Experts of a small language model.
Training: 640M tokens, 4884 steps.
Below are experts of layer 5 (counted from 0) of a mixture-of-experts language model. Rows are named router (the router's row for the expert), down (a neuron's output weights, with its number) and show model dimensions 0-95. Each number is 50 + 15 x the weight over its row's rms, rounded and kept within 0 to 99.
After each expert's rows: a language model's description of what the expert responds to. This comes from a sample of Wikipedia text that the model never trained on.

# expert 12
router:30 53 77 42 52 63 44 30 65 38 68 41 26 40 45 55 52 60 46 28 62 41 39 57 75 35 14 53 52 58 61 86 28 53 43 47 69 54 55 77 44 43 55 43 57 39 67 62 44 41 43 61 34 47 29 43 47 42 36 23 35 47 39 46 61 42 60 42 52 73 30 70 51 43 38 67 44 43 30 60 46 36 41 45 69 54 53 26 44 47 48 65 67 66 69 22
down1:69 69 39 51 48 37 54 46 57 49 59 61 42 53 40 47 72 61 67 40 30 21 67 33 56 41 65 39 42 60 84 64 74 51 53 49 35 55 65 37 55 26 71 57 52 55 56 65 40 43 57 45 28 66 54 31 47 54 35 59 43 39 22 62 50 60 86 62 36 53 42 53 59 29 53 53 50 45 68 64 49 76 58 54 40 61 26 78 25 21 23 63 44 47 21 56
down2:34 47 69 50 70 63 60 68 60 68 32 64 52 78 35 56 88 47 52 62 35 50 57 33 59 26 22 56 51 31 42 48 34 48 55 47 53 48 71 46 51 49 58 42 37 62 69 77 34 48 20 42 32 48 47 67 65 58 42 65 52 40 28 44 52 58 72 68 57 36 37 61 44 27 45 30 42 86 14 40 31 41 60 59 31 43 50 53 30 78 50 53 55 53 45 60
Adverbs like well, also, often, never, again, plus nouns ending section headings such as Early career, Criticism, Operations.

# expert 17
router:44 56 54 33 50 64 35 28 70 35 72 34 41 50 42 61 50 74 56 44 44 48 30 63 51 39 35 37 55 72 63 79 22 45 47 34 57 75 48 72 39 72 54 33 74 31 61 65 40 36 44 64 21 55 34 51 52 25 50 17 31 42 33 58 50 37 53 64 40 65 27 71 62 39 40 66 57 39 36 54 31 21 34 56 56 45 50 26 40 34 40 55 72 63 58 38
down0:52 58 24 74 67 79 53 50 29 56 76 45 46 50 18 67 52 57 42 57 53 49 45 79 58 35 42 97 28 55 71 28 50 29 58 53 28 54 59 54 53 60 40 56 15 62 57 71 40 73 72 35 62 44 52 83 37 32 45 70 49 40 51 41 58 55 52 69 58 73 41 43 38 48 33 43 63 53 43 31 30 61 67 52 52 45 41 67 70 44 40 29 59 37 64 39
down1:42 37 17 50 42 51 38 40 27 47 38 37 60 29 51 55 20 55 60 54 55 52 66 64 25 53 41 70 37 53 51 60 34 68 57 47 73 47 71 50 46 64 75 56 26 58 55 60 38 37 60 58 62 47 32 59 45 48 62 63 66 71 56 50 99 61 25 62 62 59 64 67 53 28 64 38 48 64 57 26 59 56 40 59 55 46 42 41 35 81 63 45 82 77 48 70
Opening words of personal names and titles in music and film credits, such as John, Chris, Ray, Ralph, Tr(ouble).

# expert 13
router:30 48 72 56 52 60 46 30 53 51 46 69 46 43 47 48 38 52 44 05 46 29 39 79 45 25 31 48 73 39 59 77 39 62 53 39 52 65 66 56 37 71 60 48 44 30 73 51 35 37 45 53 47 51 23 35 46 47 41 51 55 36 56 31 30 53 27 66 46 71 46 50 77 12 45 65 56 27 36 54 48 39 31 42 64 77 49 28 40 37 38 69 61 57 70 41
down0:36 65 43 58 54 59 36 66 43 38 33 36 55 62 26 33 70 40 75 47 63 45 88 47 51 81 53 61 49 37 38 65 23 45 61 26 58 59 15 32 64 48 35 62 46 40 41 70 34 40 65 44 32 23 34 78 69 50 53 76 70 48 39 68 48 46 59 68 46 49 54 51 37 30 70 21 47 26 58 75 67 37 31 26 49 66 43 84 46 57 34 68 34 32 53 27
down1:62 45 43 47 56 53 70 45 49 72 30 52 67 50 57 55 56 36 71 59 60 39 53 36 43 49 74 53 86 30 33 45 38 41 51 32 76 46 39 77 25 40 54 62 56 27 54 78 41 63 68 51 48 41 05 27 66 62 53 52 72 66 36 81 25 56 35 43 65 59 24 55 33 54 50 68 64 52 27 45 60 30 49 43 60 31 52 74 31 42 48 22 37 67 52 75
Opening parentheses before units, dates, or born/née notes, plus semicolons, closing parentheses, spaced dashes, quotes and slashes.

# expert 23
router:35 72 59 35 40 34 41 37 75 51 67 45 54 42 26 49 52 63 51 42 37 52 45 56 69 30 48 58 53 56 56 64 18 39 54 31 50 76 55 69 73 65 55 43 84 34 56 69 21 37 42 85 38 68 50 38 44 40 24 27 44 48 30 42 50 32 40 68 27 68 32 68 45 36 64 49 50 33 50 69 45 40 20 51 74 57 49 24 37 36 47 54 77 61 49 21
down0:51 48 66 35 41 44 48 70 41 61 52 70 64 58 70 50 33 73 47 53 28 41 46 35 49 50 57 79 46 44 75 33 62 36 41 59 62 54 64 40 35 48 72 55 28 38 12 55 20 59 38 42 59 46 40 88 36 49 56 29 41 36 74 59 42 60 56 49 45 67 44 41 61 28 61 43 52 50 61 63 76 19 32 48 39 45 28 60 52 33 58 64 61 51 60 70
down1:41 45 61 55 23 61 37 29 61 41 39 44 51 52 53 49 58 50 69 63 41 54 34 59 45 85 44 67 25 52 47 42 51 25 47 40 55 29 55 30 59 29 39 73 29 33 47 54 53 54 63 64 71 69 48 39 34 72 39 70 50 59 35 55 37 37 49 39 41 54 35 56 22 25 62 38 77 43 40 64 56 28 76 38 66 43 57 73 36 27 24 69 30 36 68 52
Single consonants or short consonant clusters within foreign surnames and place names, as in Calzadilla, Cucciniello, Duchamp, Sch, Bh.

# expert 1
router:36 48 50 33 59 63 54 52 62 25 80 53 32 46 41 45 33 79 56 18 51 36 38 48 65 19 28 47 66 54 69 70 45 39 53 52 56 65 70 64 40 47 49 43 60 45 61 79 38 34 44 66 43 54 10 47 43 49 47 29 31 53 47 40 54 29 61 58 42 58 41 73 54 35 33 52 61 26 35 62 41 36 23 47 58 67 55 41 37 52 40 51 76 67 80 27
down0:38 64 68 50 64 37 52 36 56 56 37 52 50 65 63 53 41 71 27 73 59 64 21 50 54 36 49 51 62 35 46 71 56 64 74 60 61 72 56 18 22 40 42 53 44 28 39 56 32 48 39 74 47 36 51 53 55 29 67 70 40 23 22 46 23 33 45 62 72 39 92 43 40 71 79 37 51 36 47 57 51 55 46 73 54 52 40 59 43 38 45 33 55 46 43 47
down1:43 61 48 71 47 70 35 43 77 65 33 63 65 50 38 62 21 46 47 47 77 45 66 20 57 38 79 41 38 50 52 42 68 55 50 49 59 60 40 46 37 60 56 05 36 59 48 39 45 46 79 49 53 40 31 39 29 35 26 38 46 60 58 43 33 52 57 55 42 31 66 63 40 23 43 45 69 61 80 33 53 56 48 27 55 63 52 66 28 37 59 39 46 72 53 63
First two digits of four-digit years, such as 20 in 2008 or 19 in 1997, plus month names and next/previous in dates.

# expert 7
router:42 47 58 40 69 56 55 26 55 45 61 42 24 46 46 75 53 63 39 47 43 35 45 77 44 32 34 63 65 56 63 63 42 60 57 50 58 55 56 65 48 43 36 30 60 41 37 63 27 31 63 48 34 68 48 54 32 32 55 22 34 31 42 40 29 46 31 58 28 70 47 64 49 35 59 58 45 47 43 41 38 49 40 48 64 74 52 37 43 41 63 49 61 65 53 03
down1:64 45 67 60 39 58 59 36 69 43 50 54 76 56 63 60 61 58 73 42 43 62 26 40 59 72 84 66 39 29 47 42 16 64 38 80 49 75 38 44 37 61 45 52 37 29 51 21 49 37 44 78 28 59 16 49 40 60 47 59 27 47 32 73 29 65 44 55 67 65 75 66 34 62 48 58 26 47 54 53 42 45 63 46 51 41 49 21 37 48 41 69 27 56 37 62
down2:41 56 35 36 64 62 49 43 49 44 62 67 47 33 62 46 47 58 51 71 67 52 59 85 30 56 36 75 77 55 39 64 34 58 49 19 77 57 47 43 76 30 34 35 59 14 52 63 55 40 68 62 19 30 65 45 67 25 46 63 39 38 64 35 60 69 85 25 48 42 40 38 44 52 41 45 47 44 36 75 52 42 61 47 48 55 47 24 57 64 56 50 47 38 48 71
Prepositions and quantifiers after a noun or verb, mostly of, also to, with, by, than, among, as in made up of individuals.

# expert 11
router:29 47 66 35 54 68 45 37 58 55 56 58 44 63 55 54 45 80 65 24 41 42 46 50 59 25 26 54 66 42 57 80 38 50 44 39 51 67 64 65 62 69 57 45 53 23 68 62 36 45 42 47 24 59 44 37 54 44 36 35 34 36 46 50 46 32 44 53 39 68 33 76 64 23 56 57 41 41 49 56 60 27 17 56 64 56 62 35 41 43 28 65 59 64 64 32
down0:50 63 66 84 24 54 61 29 66 34 53 64 53 51 23 16 53 49 56 34 45 74 60 42 61 59 37 32 50 41 61 39 62 57 39 44 52 47 51 52 15 53 43 82 38 44 37 56 47 49 46 79 33 74 49 49 59 70 55 46 37 61 35 15 58 59 38 46 64 55 42 56 65 64 51 63 42 01 35 28 46 40 26 62 32 71 40 53 54 27 74 58 66 68 72 31
down1:67 58 34 58 31 46 56 47 82 50 47 57 44 58 55 35 93 61 66 45 45 50 85 71 70 46 43 52 70 41 72 62 17 62 53 46 63 47 46 71 70 45 65 54 38 49 30 49 52 48 44 62 27 22 55 87 38 38 30 64 46 38 34 28 46 45 29 34 65 25 59 43 43 44 67 69 34 49 55 50 39 23 57 42 40 43 54 41 45 53 52 31 45 24 69 33
Commas and and joining list items or place names, as in Atlanta, Georgia or sanitation and water, also &, but, or.

# expert 19
router:52 64 68 46 52 69 43 30 46 13 45 54 47 50 39 63 32 60 38 46 53 32 30 54 61 32 37 59 79 76 62 73 51 77 58 48 65 62 67 76 35 56 64 40 47 41 41 69 53 41 54 72 36 46 26 48 62 46 49 10 27 21 41 47 53 43 57 68 43 67 41 68 66 43 39 70 39 26 56 65 48 36 46 43 56 63 54 32 64 31 54 52 56 78 63 17
down1:46 36 48 35 22 55 47 64 50 47 36 38 58 57 35 42 13 65 57 33 53 63 49 54 47 56 45 39 54 45 48 35 42 64 53 41 54 35 50 43 22 50 78 28 35 53 56 36 30 69 51 56 49 51 49 32 56 69 28 37 47 40 65 28 65 65 44 68 80 39 71 52 47 76 39 59 63 69 36 74 63 44 22 57 44 48 46 52 39 99 58 43 58 44 57 53
down2:58 64 24 62 38 23 50 40 29 59 21 30 51 67 62 18 39 56 85 57 66 71 59 46 47 33 70 33 49 58 55 40 50 45 63 55 51 44 48 55 38 56 43 59 08 50 48 45 56 44 30 62 36 63 51 63 41 62 46 51 60 20 25 80 48 70 51 51 59 67 50 69 45 46 47 47 92 70 52 60 56 54 44 81 48 64 45 43 90 48 64 33 52 36 51 44
Field names and predicate words in infoboxes and prose, such as Location, Coordinates, Preceded, Total, located, used, scored, often before colons.

# expert 8
router:45 54 56 30 57 57 28 40 54 29 53 54 38 50 50 57 36 68 44 44 34 32 39 58 48 38 32 58 62 60 62 84 40 49 45 49 65 49 58 54 35 88 69 29 50 32 56 57 46 32 53 79 45 40 13 38 50 36 50 26 34 52 55 50 58 34 71 61 44 73 32 71 63 31 51 51 66 45 47 65 24 21 25 64 71 44 55 40 35 48 38 55 72 56 50 37
down1:31 32 40 77 62 30 40 52 71 32 46 37 56 48 54 54 52 59 39 48 55 34 41 61 43 33 53 74 21 63 69 52 53 70 55 51 29 52 49 50 77 67 40 67 43 40 66 39 56 60 41 81 29 70 54 55 31 58 54 60 54 61 34 47 68 34 64 48 37 48 23 39 26 35 43 39 51 25 58 48 56 52 64 61 55 85 62 38 37 54 60 60 49 77 25 98
down2:60 37 51 51 78 56 65 48 50 42 31 80 48 50 60 48 63 74 64 65 25 37 31 44 48 52 24 47 80 70 50 50 71 51 64 23 39 46 69 43 59 44 41 57 33 43 53 56 56 66 65 32 81 50 44 26 73 81 57 63 47 90 23 26 41 41 33 41 50 60 46 66 50 56 69 85 53 64 26 51 45 64 85 47 25 29 37 42 47 62 26 48 59 39 58 38
Measurement units (cm, km, ft, m, miles) after numbers, second halves of years after 19/20, and times like 10:00 pm in lists.

# expert 14
router:48 63 73 54 44 45 37 40 68 33 30 53 35 38 37 54 44 67 56 40 40 26 43 65 59 27 21 64 80 56 64 54 57 37 29 34 58 57 69 74 37 60 53 38 45 35 44 82 35 26 37 68 43 53 30 29 32 40 40 28 37 58 51 30 31 49 55 64 46 67 27 60 61 40 73 58 73 38 49 59 42 22 41 48 72 56 54 23 35 42 43 52 63 65 51 17
down0:63 24 55 50 55 36 44 53 33 67 19 47 36 75 57 48 50 75 61 44 59 35 20 58 26 62 67 57 86 57 33 34 48 61 70 80 53 48 39 42 32 64 46 38 52 49 42 44 54 71 66 47 63 49 54 62 62 69 66 65 34 21 60 75 40 42 50 67 45 52 44 58 54 26 35 42 44 52 12 29 52 36 46 58 71 67 47 47 74 69 74 44 40 77 47 32
down1:48 19 59 41 61 60 38 41 51 55 71 80 41 48 61 74 73 50 36 54 38 49 43 54 35 58 74 16 62 36 31 57 41 37 54 64 15 59 47 60 26 63 44 34 58 78 73 34 50 36 16 41 35 85 68 67 33 55 56 65 58 74 32 65 53 22 59 39 69 78 52 55 52 52 62 63 31 36 17 48 59 47 80 18 67 47 62 36 54 57 47 54 60 38 41 56
Capital letter pieces starting a word, acronym or initialism, often after a parenthesis or quote, such as (PFI), MPC, LMU, K-areem.

# expert 18
router:48 66 81 48 49 50 38 35 51 23 48 55 47 58 42 61 37 74 42 46 45 40 26 61 59 24 48 73 70 60 92 62 23 49 53 46 38 57 53 66 45 51 39 37 74 43 46 60 33 27 43 65 46 55 25 42 40 43 28 35 43 42 63 53 63 54 49 66 27 61 24 69 57 44 30 78 80 19 54 35 38 37 36 67 67 73 54 40 50 41 54 59 53 66 46 17
down0:37 39 34 47 24 56 73 26 48 52 54 56 38 68 46 65 60 66 49 76 59 52 45 48 44 34 70 46 00 81 49 53 44 51 37 30 45 42 62 62 52 55 71 51 47 31 56 45 37 40 55 49 36 39 53 55 45 33 30 48 53 30 20 70 17 39 30 20 54 54 58 64 62 59 53 49 53 52 29 63 63 69 64 64 33 30 49 46 43 47 82 34 86 66 37 51
down1:46 32 60 52 48 28 64 54 56 64 66 44 56 53 32 43 40 55 72 50 37 20 46 69 36 48 21 81 58 26 54 65 50 76 55 57 39 77 63 52 52 54 46 68 50 61 44 50 42 34 45 17 38 33 17 66 53 51 64 78 39 43 65 49 46 36 59 17 61 45 58 62 36 62 66 44 34 53 01 47 33 41 85 55 55 48 33 74 86 58 36 21 44 35 62 39
Standalone space tokens, mostly in tables and lists right before a number, such as "| 33 |", "from 2006", "Titan 37".

# expert 6
router:41 50 44 60 64 62 52 31 54 34 60 48 41 41 42 58 59 69 45 32 39 42 35 52 47 17 44 58 68 43 69 75 46 43 38 44 57 59 54 65 53 46 48 22 48 51 69 71 37 43 39 64 44 53 33 31 49 34 42 16 45 21 65 40 36 57 28 57 39 67 32 70 62 52 36 49 44 43 59 62 47 22 40 51 66 67 62 26 42 31 38 52 79 65 69 15
down1:59 91 70 63 69 46 69 54 35 59 69 39 26 44 62 40 42 37 46 35 46 43 74 46 45 59 77 57 58 39 26 51 56 84 48 55 47 25 63 49 43 36 69 60 46 42 76 62 40 35 58 40 34 42 74 47 64 46 60 74 20 34 71 54 29 49 53 41 41 67 38 50 39 93 42 33 53 65 55 48 65 44 60 61 40 46 58 42 67 47 48 41 49 70 27 49
down2:67 57 87 44 67 54 58 30 51 58 61 57 64 36 29 71 76 52 60 82 41 68 57 31 55 32 61 50 42 65 52 66 61 60 37 65 38 70 59 28 37 38 21 51 38 70 24 34 65 88 74 54 62 39 52 78 70 60 39 39 47 20 54 30 37 33 49 56 25 33 46 31 26 58 44 48 52 49 74 69 58 60 42 40 47 66 67 66 61 27 43 37 59 68 61 36
Content verbs after a subject or "to" in narrative prose, such as became, wrote, gave, make, offering, mostly in biography and plot text.

# expert 4
router:39 55 68 49 75 61 41 47 58 50 56 52 39 44 28 64 24 74 59 37 18 25 52 56 34 42 33 58 50 42 47 62 59 53 48 31 91 65 41 56 39 66 33 37 69 50 39 60 39 45 52 67 24 52 48 36 39 24 45 31 51 32 45 29 37 40 28 57 35 78 19 65 57 28 50 51 35 43 45 71 43 51 32 70 55 54 57 34 19 31 57 63 68 48 63 28
down1:62 64 52 36 49 49 50 54 26 52 20 73 42 48 28 62 56 40 53 37 32 43 58 58 37 46 49 47 27 95 16 40 44 50 36 39 67 66 53 47 50 53 82 54 25 35 74 46 44 73 57 44 39 51 41 47 42 42 56 59 46 45 58 23 62 31 46 28 53 32 64 80 43 60 45 41 63 63 75 53 85 34 35 41 67 48 55 41 37 64 48 60 62 41 86 71
down2:45 44 41 56 45 09 47 43 28 68 48 21 44 80 68 23 43 49 53 41 54 37 51 44 15 50 77 28 47 14 59 61 44 63 61 66 48 42 39 22 64 75 38 76 52 69 67 39 46 47 70 35 55 58 53 65 21 64 41 52 43 58 53 30 60 40 35 87 59 52 60 51 47 43 64 66 23 67 37 57 45 67 59 77 32 48 54 59 52 39 54 44 44 63 43 58
Prepositions like in, on, during, from, especially sentence-initial "In 2004", plus colons in titles and infobox fields such as "Law & Order:".

# expert 0
router:31 47 56 34 57 66 46 42 54 47 39 67 36 51 47 51 57 63 71 22 47 24 49 75 48 55 43 43 63 35 76 72 36 53 37 24 54 57 52 48 39 62 32 31 47 37 56 67 44 37 50 81 27 35 47 45 36 35 27 34 29 36 36 37 52 35 38 58 49 76 32 65 68 21 42 59 46 45 50 68 54 40 48 61 56 50 63 29 39 46 69 63 51 78 39 23
down1:28 61 27 57 50 56 46 47 38 68 46 29 55 45 50 23 79 41 29 64 30 18 65 52 79 52 55 48 50 46 81 49 50 71 37 48 54 52 51 78 59 65 57 55 32 52 52 54 65 47 66 50 46 28 70 44 39 51 49 65 51 53 47 88 47 56 59 37 43 59 35 56 40 58 73 49 59 40 37 49 59 54 72 42 48 22 53 23 29 36 55 33 50 60 36 37
down2:40 42 46 50 77 77 56 42 74 54 66 63 46 41 51 49 47 71 55 39 44 61 36 56 47 49 18 30 50 24 41 45 80 38 59 49 38 30 41 32 72 35 35 52 58 59 65 51 48 50 73 32 45 50 46 37 70 45 51 32 46 51 58 46 47 72 52 57 65 66 71 57 45 30 63 70 38 62 43 63 40 37 27 37 45 58 58 34 38 54 13 17 46 53 75 08
Sentence-final periods and punctuation like )., ".; also abbreviation dots in genus names (A. fortis), No., decimals, and Latin taxon endings -idae, -ensis.

# expert 5
router:32 51 61 46 53 72 46 40 68 57 51 47 33 57 42 47 33 85 62 42 39 45 58 64 57 23 48 48 59 49 70 77 29 59 44 43 55 46 45 76 49 64 54 25 66 36 53 57 49 41 43 75 24 39 53 27 41 38 36 29 25 45 47 47 64 47 47 58 50 68 19 70 52 25 49 57 56 21 34 53 54 41 34 42 67 56 28 34 46 35 59 63 62 49 51 18
down1:51 48 53 48 47 50 47 48 62 33 45 57 45 59 43 40 48 48 32 23 67 45 47 30 61 51 59 69 28 27 45 44 67 46 37 53 99 47 69 33 56 53 43 21 22 67 66 59 30 56 63 61 45 46 69 13 27 29 23 41 60 74 46 70 35 38 43 52 33 46 54 58 67 35 72 24 46 36 76 59 65 71 86 44 41 54 16 54 60 55 43 66 32 67 92 57
down2:67 69 67 15 38 64 60 61 51 50 43 39 36 56 41 50 45 55 41 67 39 55 70 29 61 62 40 51 39 55 54 55 58 78 93 42 60 26 49 46 50 16 67 64 29 57 45 36 66 54 33 40 49 54 53 39 54 52 58 51 78 26 73 57 49 49 49 42 40 58 54 63 63 39 64 36 41 57 59 49 40 30 45 53 27 74 52 23 35 40 31 38 49 43 45 42
Middle and final word pieces of transliterated foreign names and words, such as -iy in Hrihoriy, -ayan in Narayan, -ongo, Khan.

# expert 22
router:52 55 64 40 52 61 33 40 66 62 60 47 44 33 45 74 54 64 61 50 53 42 34 61 72 15 39 44 39 49 88 78 39 32 43 26 54 69 38 82 55 56 56 41 60 27 51 67 23 35 51 72 37 56 43 45 44 32 53 15 53 45 47 45 54 58 29 72 35 81 26 58 53 31 32 51 59 20 42 59 16 27 33 63 50 76 50 52 41 41 42 54 63 66 52 26
down0:47 45 35 58 60 70 42 76 57 43 57 48 51 84 40 56 57 47 52 54 63 35 24 38 36 52 41 56 19 31 49 45 67 53 64 39 22 27 40 50 07 57 44 44 64 57 06 62 44 53 36 64 70 43 42 15 75 55 65 28 65 75 38 47 58 49 50 33 65 66 34 65 64 59 63 70 70 54 57 48 31 65 73 42 77 45 53 39 31 24 78 26 46 39 46 69
down1:59 43 93 49 69 62 32 57 68 42 60 63 58 47 47 47 75 42 59 55 35 61 76 90 29 51 49 65 42 29 30 48 36 51 21 79 76 00 71 40 44 24 51 51 39 51 56 43 39 55 40 64 40 42 61 47 74 64 58 52 62 80 33 53 52 61 52 52 50 62 71 40 53 60 34 62 59 41 66 50 40 53 38 63 84 38 24 48 56 55 58 50 74 67 56 32
Short subword fragments inside technical or scientific words, such as rep-et-itive, dec-ar-boxylation, ser-otonin, her-m-aphroditic, in chemistry and biology text.

# expert 15
router:35 53 52 22 51 58 33 50 63 34 55 44 42 64 46 50 45 70 46 45 40 25 33 54 64 32 27 53 56 51 70 66 34 41 51 34 54 74 71 65 69 63 54 20 78 33 47 70 14 32 48 53 35 54 31 27 49 40 37 19 27 43 62 36 51 39 51 69 53 61 38 73 68 30 46 60 42 36 57 63 37 30 27 62 64 52 49 31 50 36 34 56 60 72 68 23
down0:44 44 40 65 43 47 50 63 71 69 34 64 68 49 56 52 72 32 45 67 68 43 42 20 55 41 58 60 48 51 64 37 45 49 43 46 67 51 68 47 27 58 39 77 49 40 52 48 39 60 43 31 33 51 38 28 27 60 26 76 53 57 28 79 26 62 35 44 29 68 35 18 61 50 17 49 54 47 47 81 35 71 14 24 56 56 63 80 54 61 42 50 59 23 46 52
down1:76 43 64 32 28 47 65 53 51 60 24 22 26 36 44 59 46 62 65 69 42 65 49 49 64 32 68 49 37 54 40 42 73 42 55 52 59 37 30 67 52 53 77 31 76 38 65 45 58 48 63 64 46 36 59 35 54 40 52 61 46 77 60 40 37 28 19 36 02 45 65 54 47 60 59 55 31 66 26 59 65 27 29 49 60 63 70 53 47 46 65 89 75 59 48 43
Articles the, a, an and possessives its, his, their after prepositions or verbs in running prose, as in during the Civil War.

# expert 10
router:41 51 68 54 52 65 29 49 65 49 47 64 28 52 38 47 40 58 53 29 46 43 48 62 70 23 31 43 53 46 57 68 51 39 54 54 68 72 62 60 50 74 73 30 55 24 68 81 43 44 49 63 46 41 20 41 38 51 53 29 39 46 45 31 52 41 60 46 38 76 39 62 50 41 52 55 54 40 45 49 45 32 30 66 59 43 59 30 40 37 64 75 68 70 46 17
down1:66 50 40 59 59 50 63 38 20 16 57 47 49 49 59 26 68 63 67 35 45 51 45 60 56 64 64 48 48 75 33 51 38 74 41 53 50 65 55 46 63 56 29 50 74 52 64 52 77 55 58 16 72 68 65 52 41 37 63 60 45 56 76 42 51 48 36 36 50 38 47 90 55 12 70 57 47 81 66 48 42 27 34 43 56 69 64 41 45 34 55 45 33 63 34 56
down2:45 27 52 65 44 56 31 51 40 63 52 71 49 43 63 47 57 59 68 25 02 56 60 32 48 27 64 61 59 59 64 67 47 55 70 54 81 34 48 39 41 46 44 57 34 32 37 60 30 71 54 42 68 52 31 60 39 81 44 80 40 32 70 57 61 81 43 27 42 68 37 44 49 30 26 58 66 24 60 72 60 28 35 41 56 50 37 43 80 65 18 35 60 73 71 54
Individual digit tokens inside numbers in tables, statistics and census text, such as population density 761.9, vote counts, and match scores.

# expert 20
router:29 52 45 29 43 60 42 30 67 42 78 40 19 47 44 58 37 61 48 36 54 34 30 57 52 34 24 56 74 56 63 70 40 45 60 33 58 55 44 84 48 65 47 37 64 31 50 76 36 28 42 57 33 66 41 36 44 46 52 30 42 54 48 35 51 55 75 67 57 53 28 66 53 39 57 66 69 24 50 60 56 29 33 43 56 51 35 23 36 53 55 57 67 61 51 32
down0:56 55 53 52 57 53 50 27 24 62 59 43 49 44 43 52 58 32 63 70 62 13 57 41 53 44 23 49 49 47 47 58 58 68 51 57 66 25 96 54 55 14 37 48 41 48 62 32 61 63 71 89 58 51 66 66 45 37 55 52 44 54 64 47 55 70 57 57 53 62 38 30 33 54 28 44 42 57 32 63 58 00 51 45 61 62 52 71 45 56 52 44 64 43 17 71
down1:53 97 70 70 56 59 42 51 34 52 56 43 59 44 54 31 45 36 52 79 59 34 42 64 48 64 54 51 73 55 45 31 19 46 28 46 44 43 44 53 53 33 63 16 37 53 67 53 53 57 50 71 34 60 45 77 39 56 44 38 72 64 17 57 55 68 38 24 43 55 47 45 39 42 66 68 57 62 33 52 41 25 16 38 49 59 53 58 54 68 87 39 57 34 65 55
First words of compound place names and regional adjectives: New, South, North, Western, United, Eastern, as in New South Wales, Western Australia.

# expert 16
router:43 56 70 39 43 67 49 23 57 33 61 54 30 37 45 41 43 75 43 51 48 26 31 57 62 30 26 51 75 49 69 79 44 48 41 33 60 63 66 72 35 46 33 11 58 36 54 68 37 34 50 67 39 61 39 36 43 38 23 21 38 62 39 51 64 45 53 71 40 72 35 66 53 38 36 78 55 13 45 66 44 39 40 48 70 47 54 48 44 48 39 55 73 79 58 22
down1:58 43 34 65 65 45 28 41 68 43 73 39 50 43 64 62 52 51 53 34 43 41 65 27 33 74 42 42 68 27 57 45 80 66 59 43 65 38 53 59 80 39 69 77 60 62 51 46 41 39 39 58 23 57 68 44 69 43 54 48 49 54 55 53 39 61 42 75 49 50 51 39 53 48 42 26 51 69 49 34 34 59 29 58 33 21 41 60 24 50 44 69 58 38 48 52
down2:71 59 74 32 40 40 66 36 51 68 67 37 62 34 41 59 37 54 73 54 55 48 54 59 69 79 33 62 63 58 69 58 75 39 62 53 47 27 53 46 54 33 46 34 24 35 22 47 23 70 47 46 55 60 29 65 46 60 53 30 48 40 76 60 53 76 46 72 53 69 20 51 67 54 36 36 52 45 39 33 39 66 76 62 54 65 43 41 28 62 46 59 41 52 59 22
Subject pronouns he, it, they, she, and nouns after "the" like father, daughter, wife, side, film, usually followed by "of" or a verb.

# expert 9
router:56 59 54 53 37 58 41 48 64 35 63 54 44 45 38 35 34 71 58 10 43 37 50 64 62 29 27 57 52 52 59 49 22 40 49 48 52 73 69 69 49 55 52 60 75 36 45 70 34 40 38 53 63 72 37 51 43 44 16 41 39 47 69 39 36 42 31 42 46 76 31 68 69 27 43 67 51 35 44 60 25 31 44 67 65 44 57 42 25 36 39 65 62 62 60 29
down0:30 19 24 45 78 59 55 58 54 52 41 40 60 75 39 36 77 44 36 46 39 41 34 54 64 38 78 37 43 68 55 71 45 63 55 37 54 34 28 32 31 64 37 54 55 44 58 63 35 74 42 52 46 43 22 47 33 60 46 81 38 67 53 39 49 34 43 55 42 24 71 12 22 59 47 47 26 65 27 77 52 47 43 57 55 54 34 68 86 52 71 14 42 46 45 43
down1:56 62 40 67 39 54 45 53 40 44 42 31 44 42 37 52 35 45 61 41 64 40 20 62 54 46 38 54 43 68 69 52 50 38 43 46 52 52 25 45 77 34 46 50 56 48 72 67 68 69 31 50 63 61 33 66 35 14 28 64 47 32 63 56 60 39 12 28 62 51 44 46 41 20 84 34 41 69 74 53 54 53 60 49 48 69 46 70 29 42 60 76 75 37 36 27
Line-initial hyphens starting infobox or list items, table pipes at row starts, plus symbols like °, +, −, and bullets.

# expert 21
router:41 31 54 57 53 71 52 43 63 52 45 57 29 46 50 43 49 72 64 37 24 28 26 58 60 23 37 65 65 45 59 75 30 53 43 31 48 64 45 78 72 72 52 40 57 24 54 54 42 38 41 67 36 62 41 46 36 37 36 20 43 24 39 44 41 43 51 35 44 74 43 50 48 29 44 64 48 39 37 67 42 54 41 31 61 46 54 33 47 45 36 59 52 66 74 36
down1:72 25 47 40 43 47 60 50 29 66 32 48 76 32 61 77 48 57 83 45 36 53 66 46 52 64 74 84 41 59 27 73 41 35 12 56 54 71 77 31 79 30 36 45 44 68 54 34 69 58 65 74 81 37 68 55 44 56 42 51 46 49 49 43 72 61 33 41 44 40 65 24 33 36 44 61 39 49 62 62 58 66 38 58 59 58 31 62 43 47 46 45 56 46 78 79
down2:45 69 66 60 61 40 52 42 30 50 14 35 59 49 71 43 57 68 48 46 32 33 78 48 60 53 63 53 58 26 22 51 66 33 62 86 54 33 67 57 74 64 40 49 55 39 38 47 43 51 51 89 39 58 36 55 72 51 47 74 38 71 45 57 12 45 71 38 33 50 18 29 54 53 39 37 50 70 42 59 77 64 85 57 66 55 13 20 48 47 55 25 70 67 45 48
Pipe separators inside table rows, mostly after numbers in election results, sports statistics and award tables, such as 52.64 | +14.73.

# expert 2
router:30 64 62 38 33 58 34 18 54 40 56 47 31 51 43 49 37 67 54 49 50 35 19 43 60 31 39 52 69 50 74 85 42 51 58 30 58 51 80 78 50 64 42 39 52 33 54 80 46 37 33 59 38 65 32 35 40 57 34 31 41 39 49 40 48 33 58 56 43 72 26 57 67 39 53 78 67 45 51 61 58 36 40 56 61 64 43 24 43 42 46 56 61 68 56 30
down1:55 48 54 13 61 55 52 56 57 76 38 00 73 37 48 39 22 74 76 47 40 53 58 32 69 45 78 43 68 54 55 53 48 46 28 33 58 77 56 60 53 61 31 49 24 47 33 57 59 53 46 49 41 45 52 55 50 41 50 31 39 57 64 60 64 57 70 67 48 19 59 33 80 54 46 40 43 47 33 58 25 19 42 78 27 64 40 06 41 49 54 51 53 52 47 19
down2:62 51 48 32 33 39 42 40 51 44 46 65 51 59 54 50 37 58 42 45 76 72 69 62 52 41 53 44 35 58 43 28 42 37 58 66 40 45 53 43 56 67 06 46 87 32 33 57 68 65 46 76 96 52 47 49 49 73 60 48 56 46 64 48 55 35 52 37 37 50 49 64 46 64 81 77 52 42 35 45 53 33 64 59 50 51 60 64 42 35 38 27 40 41 44 43
Head nouns closing proper names of organizations, such as University, Academy, Congress, School, Museum, Brigade, as in "Dublin Independent School".